config.toml
hidden_size = 256
balance_loss = 0.000201
norm_eps = 1e-05
init = "normal"
init_std_o = 0.0
learning_rate = 0.00224
lr_mult_qkv = 0.7
Below are experts of layer 5 (counted from 0) of a mixture-of-experts language model. Rows are named router (the router's row for the expert), gate (a neuron's input weights, with its number), up (a neuron's input weights, with its number), down (a neuron's output weights, with its number) and show model dimensions 0-255. Each number is 128 + 32 x the weight over its row's rms, rounded and kept within 0 to 255.
Before each expert's rows: a language model's description of what the expert responds to. This comes from a sample of Wikipedia text that the model never trained on.

# expert 5
Number tokens in table cells, scores, dates and measurements, often after a pipe or parenthesis, such as 1, 4, 10.
router [118 141 146 159 132 114 149 124 197 122  88 106 124 222 108 143 147 188 156  93 166 164 147 152 145 137 111 185  84  83 111 141 112 166 138  84  83 149 119 103 138 137  98 117 161 101 113 140  95 145 140 131 188 134 124  80 106 137 120 143 161 140 183 150 168 154 160 100 132 147 116  82 155 183 160 158 117 115 164 175 105  96 133  94 105  84 121 169 115 134 166  93  98 124 139 165 179 165 125 149 175 123 104 117 124 134 208  99 140 127 111 139 153 147 158  78 120  78 133 189 123 123  67 169  85 120 109 140 129 127 126 153 158 201 146 166 125 126 157 164  90 113  78  81 138 163 119 107 136 147 125 104 144 108 104 134 142  89 139 128  83 128 129 136  69 127 133 156 167 154 168 140  75 130 109  72 139 121 188 146 186 158 131 104 148 130 207 129  94 110  86 166  43 126 117 130  87 110  85 157  93 156 170 169 174 152 175  94 140  91  88 103 129 107 191 129 157 164 154 196 176  83 151  94 170 105 113 137 131 155  99  80 168 207 160 125 153 135  68 153 163 158 140 195 115 101 132 134  91 104 108 123 157  84  97  99]
gate1 [186 195 149 166  92  96 160 148 129 135 132 115  74 130 132 201 114 154 138 135 130  97 133 123  98  47 136 120 106 166 103 139 159 110 122 119 160 131 184 112  38 172  81 139 125 157 100  97 121 148  87 113 162  95 179 110 112 126 136  90  78 148  85 124 123  73 145  92  98 153 105 101 145  98 124  87 123 135 106 110 111 113 126  87 133 113 147 197 153 142 130  71 146 189 110 119 145  93 137 154 202 112 112 120 179  96 144  63  93  95  31 150 146 143 141 113  84  94  93 161 129 142 125 167 129 172 118 123 127 119 117 146 148 182  79 179 154 118  80 143  83 113  98 115  75  85 134 156 120 148 137 140 164 155 129 181 179 106  91 150 107 144  91 103 130 153 130 128 165 164 155 154  79 124 124 110 196  95 152 166 138 165  84 173 172 121  95 100  87 143 134 149 152 129 166  87  63 122 103 183 185 149  94  87 113  92 141 125  83  90  69 117 116  97 114 102 193 155 131 129 153  96 104  96 145 116  92 124  58 112 113 177 169 176 167 134 117 135 105 161 125 143 166 160  81 164 105 121 119 113 122 137 150 148  67 121]
up1 [166 124 173 150 132 113 133 134  96 130 130 148 113 139 178 165  72 144 141 108 106  78 103 117 137  57 109 105  94 105 103 152 142 124  74  89 166 147 215  99  62 154 120 137 153 145 117 105 122 119 123 108 189 114 150 137  99 147 157 164  84 109 164 203 118  50 123  44 118 162 134  85 159 134 157  74 140 117 186  94 141 161 127 128 127 141 130 195 104 139  96 108 130 188 116 105 130 144  99  99 137 143 122 169 175 147 126 100  59 100  80 116 124 108 152 133  91 101 141 173 137  87 101 138 126 129  55 147 128 125 139 134 131 144  85  96 122 105 117 114  83 162  98 135 122 141 134 141 142 119 147 136 133 190 177 134 136 121 115 123 132 151 100  85 138 153  83 130 215 129 127 156 157 114 180 136 163  75 116 115 147 165 138 165 123  94 159 121  41 152  89 153 168 113 186  68 101 112 154 128 157 134 117  79 131  74 170 144 106 106  72 162 109 102 142  93 210 129 123 107 142 151 120 158 114 119  57 129  21 141 104 169 129 164  88 130 182 125  50 110 129 138 121 117  85 137 144 113 159 106 119 108 172 161 120 142]
down1 [101 154  48 183 176 135 173 153 173 107  99  92 132 158 153 109 193 102 100  18 111 185 154 173 125 138 135 176 105 164 147 158  90  97 161 106  97 158  94  93 124 115  63 144 113 126  92  60 119 119 155 179 162 153 112 136 142 142 134  96 184  91 124 139 102 141  79 136 143 172 119 124 173 175 177 147 154 169  97 178 106  94 134  98 120  99 121 194 123 144 172 119 129 144 133 103 207 130 112 106 151 106 131 135  90 109 129 154  92  89 197 145  48 137 159 104 178 106 138 155 106 177 109 119 141 130 131 100 120 133 112 162 117 106 106 187 110 113 156 178 135 108 105 152 118  95  98 131 100 166 160  92 121 152 151  82  86  89 111  91 139  99  97 135 118  71 111 131 196  83 161 150  66  72  98  86 117 130 111 111  67 121 124  92  94 120 162 166 140 128 137 138  94 104 111 100 124 202 144 100 117 133 132 139 130 135 122 151 149 160 153 122 132 150 145 143 133 133 149  99 112  83 135 169 106 102 124 114  79 198 130 168  69 148 147  98  91 159 158 174 140 102 134 144  98 132  89 182 107  92 116 117 181 155 104 186]

# expert 36
Digits and round numbers in tables, statistics and scores, e.g. 21,050, 375 lb⋅ft, 11–5, and blank cells.
router [130 181  83 109 140 139 145  58 103 164 112 124 109  90 130  52  85  50 145 146  76  87 160 126 169 131 125 106 120 204 129 169 165 117 126 133  76 147 116  97 120 105 161 144  94 128 175  79 153 136 105  95 150 121  99 140 148 105 110 105 116  89 122 109 132 115  72 162 151 178 131 127 193 110 102 127 139 129 137 130 151 129 118  90 135 162  62  64  81 117 172  89 153 157 133  53  90 101 172 119 124  97 126  87 124 159  99 161 165  84 105 157 182 136 109  76 127 192 106 148 209 187 128 170 193 178 130 108 117 148 173 109 130 170 120 131 149 144 138 104 150 124 127 130 143 143  88 160  37 132 144 104 109 172  88 145 167 142 115  97 128  90 138 108 155 103 144 138 155 176  73 122 141 148 149 139 129 117 170  93 133 165 142  46  99 134 134 150 143 108  98 140 199  79 146 120 142 110 168  98 117 117 112 118 112 161 136  97 144 134 129 164 105 149  95 137 137  85 144  92 128  84 120 150 159 108 128 111 107 148 152 181 100 190  98 135  94 166 119 206  91 108 154 171 186 123  99 174 134 199 113 172 155 161 147 143]
gate5 [131 119 135 205 131  81 185 108 123 151 122 130 123 111 122 163 105  81 166 154 162 154 154  67 156 160 144 127 119 172  91 162 132 108 125  76 114 115 176  89  91  94  97 146 100 177 160 200  95 139 108 119 139 112 155 126 116 156 125 112 148 124 130 124 142 167  45 151 159 170 112 151 146 122 111  98 156 112 168 106 127 189 100 114  56 125 131 100  91 137 131  91  97 141 125  61 115 180 140 109 181 207 124 136 169 107  65  68  70 142  25 114 181 149 148 129  99 123 105 144  95 180 122 123 124 106 121 140  96 102 140 110 159 176 103 139 141 116 140 162 155 165 195 191 112 131 175 104  98 104  95 106 107  92 115 128 113 138 163  96 101 159 131 120  52  87  54 165 124 169 122 148 122 114 151 132 143 127 130 114 105 147 141 140 114 122 115 131 118  61 148 162 149  88 181 148 135 143 118 112 118 136 107 165 114 125 102 162 162 194 177 170 104 128 122  94 175 153 134 122 102 212 101 128 139 142 117 124 162  92  74 124 157 167 176  34 152 156 118 167 121 128 137 154 115  93 119 148 103 185  78 104 125 144 156 146]
up5 [127  95 129  61 110 165 135 111 119 127 122 141 103 139 108  90 113 195 122 146  83 105 122 116 136 109 133 146 115 101 181 107 172  87 164 156 127 159  67 171 197 149 132 141 108  73 150  88 120  89 119 160 128 132 125 120 191 135 117  83  80 131 123 147 118 143 133  90 175  74  72 104 115 146 121  96  99 114  89 196 146  89 138 106 191 149 122 189 110 152 133 121 100  99 127 172 125 114 108 107  78  93 132 131 111 123 187 101 103  96 161 126 116 148 127 141 148 124 185 105 133  85 158 176  91 128 130 146 157 139 102 158  91 123 131 162  72 129 145 116 122 110  90  96 153 170 118 169 156  69 123 125  83  90 116 151 119 148  78 133 123 146 127 132 113 120 143 142 163  89  79 193 113 122  90 181  74 135  76 141 166 107 151  83  96  60 155 168 104 185  91  77 144 160 118 107 120 132 123 135 162 108  59 102 120  48 140  74 153  92 164  49 176  73 173 145 137 129  52 134 124 131 146 146  87 121  86 162 107 143  85 168 125 135 147 152 113  99 114  84  94 119 153  57 141 174 104 121 200  93 113 180  93  99  91 136]
down5 [159 179 165 144 170 133 135 121 151 130 149 178 193 189 117 122 103 196 144 122 112  85 193  96  90 135 123  99  59 133  97 136 173 113 153 176  76 138 140 157 108 154 130  76 107 119 121 132 111 188 105 153 122 147 206 119 138 139 150  72 119 101 145 114  74  90 159 160  84 175 101 164 116 186 155  79 146 109 158  98 165 127 165 106 138 125 142 146  99 103 114 123 154 139 124  87  69 118 134 141  88 141  85 106 128 155 123 126 119 148 112 145 128 149 158 149 186 105 134  80 108 217 177 150 102  90 117 128 101 123 141 124  84 153 138  75 137 114 119 131 150  70 172 136 128  55 125 161  80 123  91 153  92 158 157 148 146 174  75 141 163 153 137 162 176  83 117 130  92  87 129 115  99 120 108 174 103 153 166 106 137 151  98 116 117 151  65 186  92 174 110 114  77 136 103  90 101 147 125 150 114 102 138 165 107 126  91  93 104  79 183 110  90 160 191 158 139  99 143 131 133 167  81 104 158 103  95 180 195 140  48 112 140 121  89 162 137 127 102 165 141  62 113 170 148  76 165 158  78 111 112 113 126 130 114 153]

# expert 20
Lone letters and digit pairs inside names, abbreviations and measurements, e.g. Wojtowicz, i.e., P.E.E., 448.95, 116°59′.
router [131 140 115 153 138 101 110 183 109 139  79 100 174  94 196 116 121 141  94 154 158 207 140 204 187  85 181 146 109 145 118 128 173  92 171  78 114  91 165 129  83 141 105 185 141 112 153  82 197  81 119 149 125 177 110 121 161 154 114 135  63 127 101  90 187  90 135 109 139 152 124 127 154 137 183 151 111  75  99 136 126 135 141 133 121 190 175 154 136 143 109 102 136  61 121 128 106 110 129 120  96  49 115  98 169 113 143  91 162 151 116 159 129 147 173 101 126 192 133  89  99  93  73 142 167  43 109  85 162 118  80 151 110 137 172 131 146 124 156 101  77  89 178 144 135 120 135 163 160 112 100 181 103  75 132 134 205 117  96 119 159  72 166 135 112 102 149 128 160 190  95 141 132 117 155 122 114 164  94 157 151 152 123 125 121 164  71 104 135 126 113 119 158 121 146 125 131 156 136 124 131 120 145 128 108 155 122 191 100 125 129 152  82 160 145 140 156   0 108 132 156 128  93 156 150 108 127 133 139 134 144 131  89 159 112 102  88 118 155 109 101 157  86 165 107 168 161  88  77 108 159 132 138  81 167 132]
gate0 [159  73 112 133  59 164 156 104 130 139  92 109 167 105  97 153  76 158  98 105 114  71 162 129 146 165 119 130 166 145  98 130 153 162  65 147 121 153 198 121  81 141 127 146 163 153 127 129 107 101 142 143 153 197 111  93 124 150 144 147 125 136 120 164 149 119 148 194 180 137 169  74 149 114 144 108 156 163 135 127 139  84 141 121 150 103 158 140 134  81 162 171 126  93 181 123 141 155 139 169 133 115 128 156 128  92 124 195 153 125 143 182 107 156 135 161  86  74 170  74 151  99  92 149 187 141 189 131  84 184 141 101 170 151 111 178 133 133 202 122 110 139 166 162  98 104  68 108 208 146  73 123 112 129  92 147 154 103 118  63 113 113  89 135  83 123 121 126 176 157  96 152 113 100 114  97 160 182 150  75  91 118  92 111 104 197 119 108 154 101 127  82 111 105 144 160 162 153 119 193 147  99 170 144  92 158 105  88 101 126 119  43 124 128 191  64 168 148  97  86 144 129 165  71 109 100 123  76  99 128 135 172 167 144 141 135  92 109 167 121 162  51 147 148 133 155 122 132 125 112 101 172 133 128 131 146]
up0 [101 146  71 213  90 159 184 122 134 163 102 178  78 111 144 136 106 128 133  89 130  94 139 111 128 140 195 124 108  93 104 155 162 153 119 129 112 138  85 155  89  89 110 101 123 153 163 118 135 115 108  96  93 116 115 171 117 175 131 190 148 133 104 144 134 117 163 114  83 103 158 150 102  87 144 186 138 136 113 155 111 144 149 177 197 172 123 178 122  96  96 170 181 106 123 114 166 115 182 165  88 118 100 124 120 112 138 186 139 172 124 135 145 136 171 121  67 101 190 110  79 115 153 115 202 167 129  86 148 103 163 104 172 170 109 134 130 129 119 175  70  79 144 135 102 125  68 151 123  98  82 131 124  97 102 133 129  43 205 114 105 104 132 111  69  52 120 158 125 126 125 169 149 185 156 117 169 172 110  90 101 149 108 103  56 168 101  97  87 130  98  75 133 140 147 186 131 101 116 162 146 132 170 137 108 186 105  96 139 101 126  77 133 155 152 106 122  86 126 172  52 138 156 112  81 118 112 149 122 192 156 139 174 125 129 146  71 115 162 124 123  82 106 133 158 149 125 109 161 115  66 114 130 130  99 100]
down0 [108 121 142 158 119 118  67 120 151 152 137 121 140  94 175 120 182 114 181 170 164 181  98 119 181  46 116 159 135 123  96 152 135  89 202  99 148 151  63 181  66 127 120 186 173 127 132 134  66 107 100 122 132  99 151 164  63 108 175  95 152 168 146  91 194 169 158 178  59  81 140 153  91 145  66 117 128 120 162 102 133 114 106  86  92  99  97  97 131 121 141  78 107 121 115 135  95 146  76 184 121  91 156 120 128 127 158 167 115 124 129  85  80 181 167  95  77  89 104 142  76 127  86 113 161 125 105 132 123 113 114  28 175 137 158 105 165 185 154 108 146 154 136  77 125 122 100 129 179 158 120 142 135 120 169 108 153  98 132 148 171  99 100  85  83 122 173 148 105  91 111 115 101 158  83 180 150 160  90 106 114 129 102 151 111 113  90 113  96 142 132 145 119 126 126  79 167 114 134 137 117 117 137 164 160 135 173 151 143 107 121 164 112 160 162 133 102  81 113 104  89 126 140 208 133 159 195  74 141 163 158  87 121  81 105 137 178 138  77 160 132 146 123 141 156 129 133 182 134 130 131 127 143 180 108 148]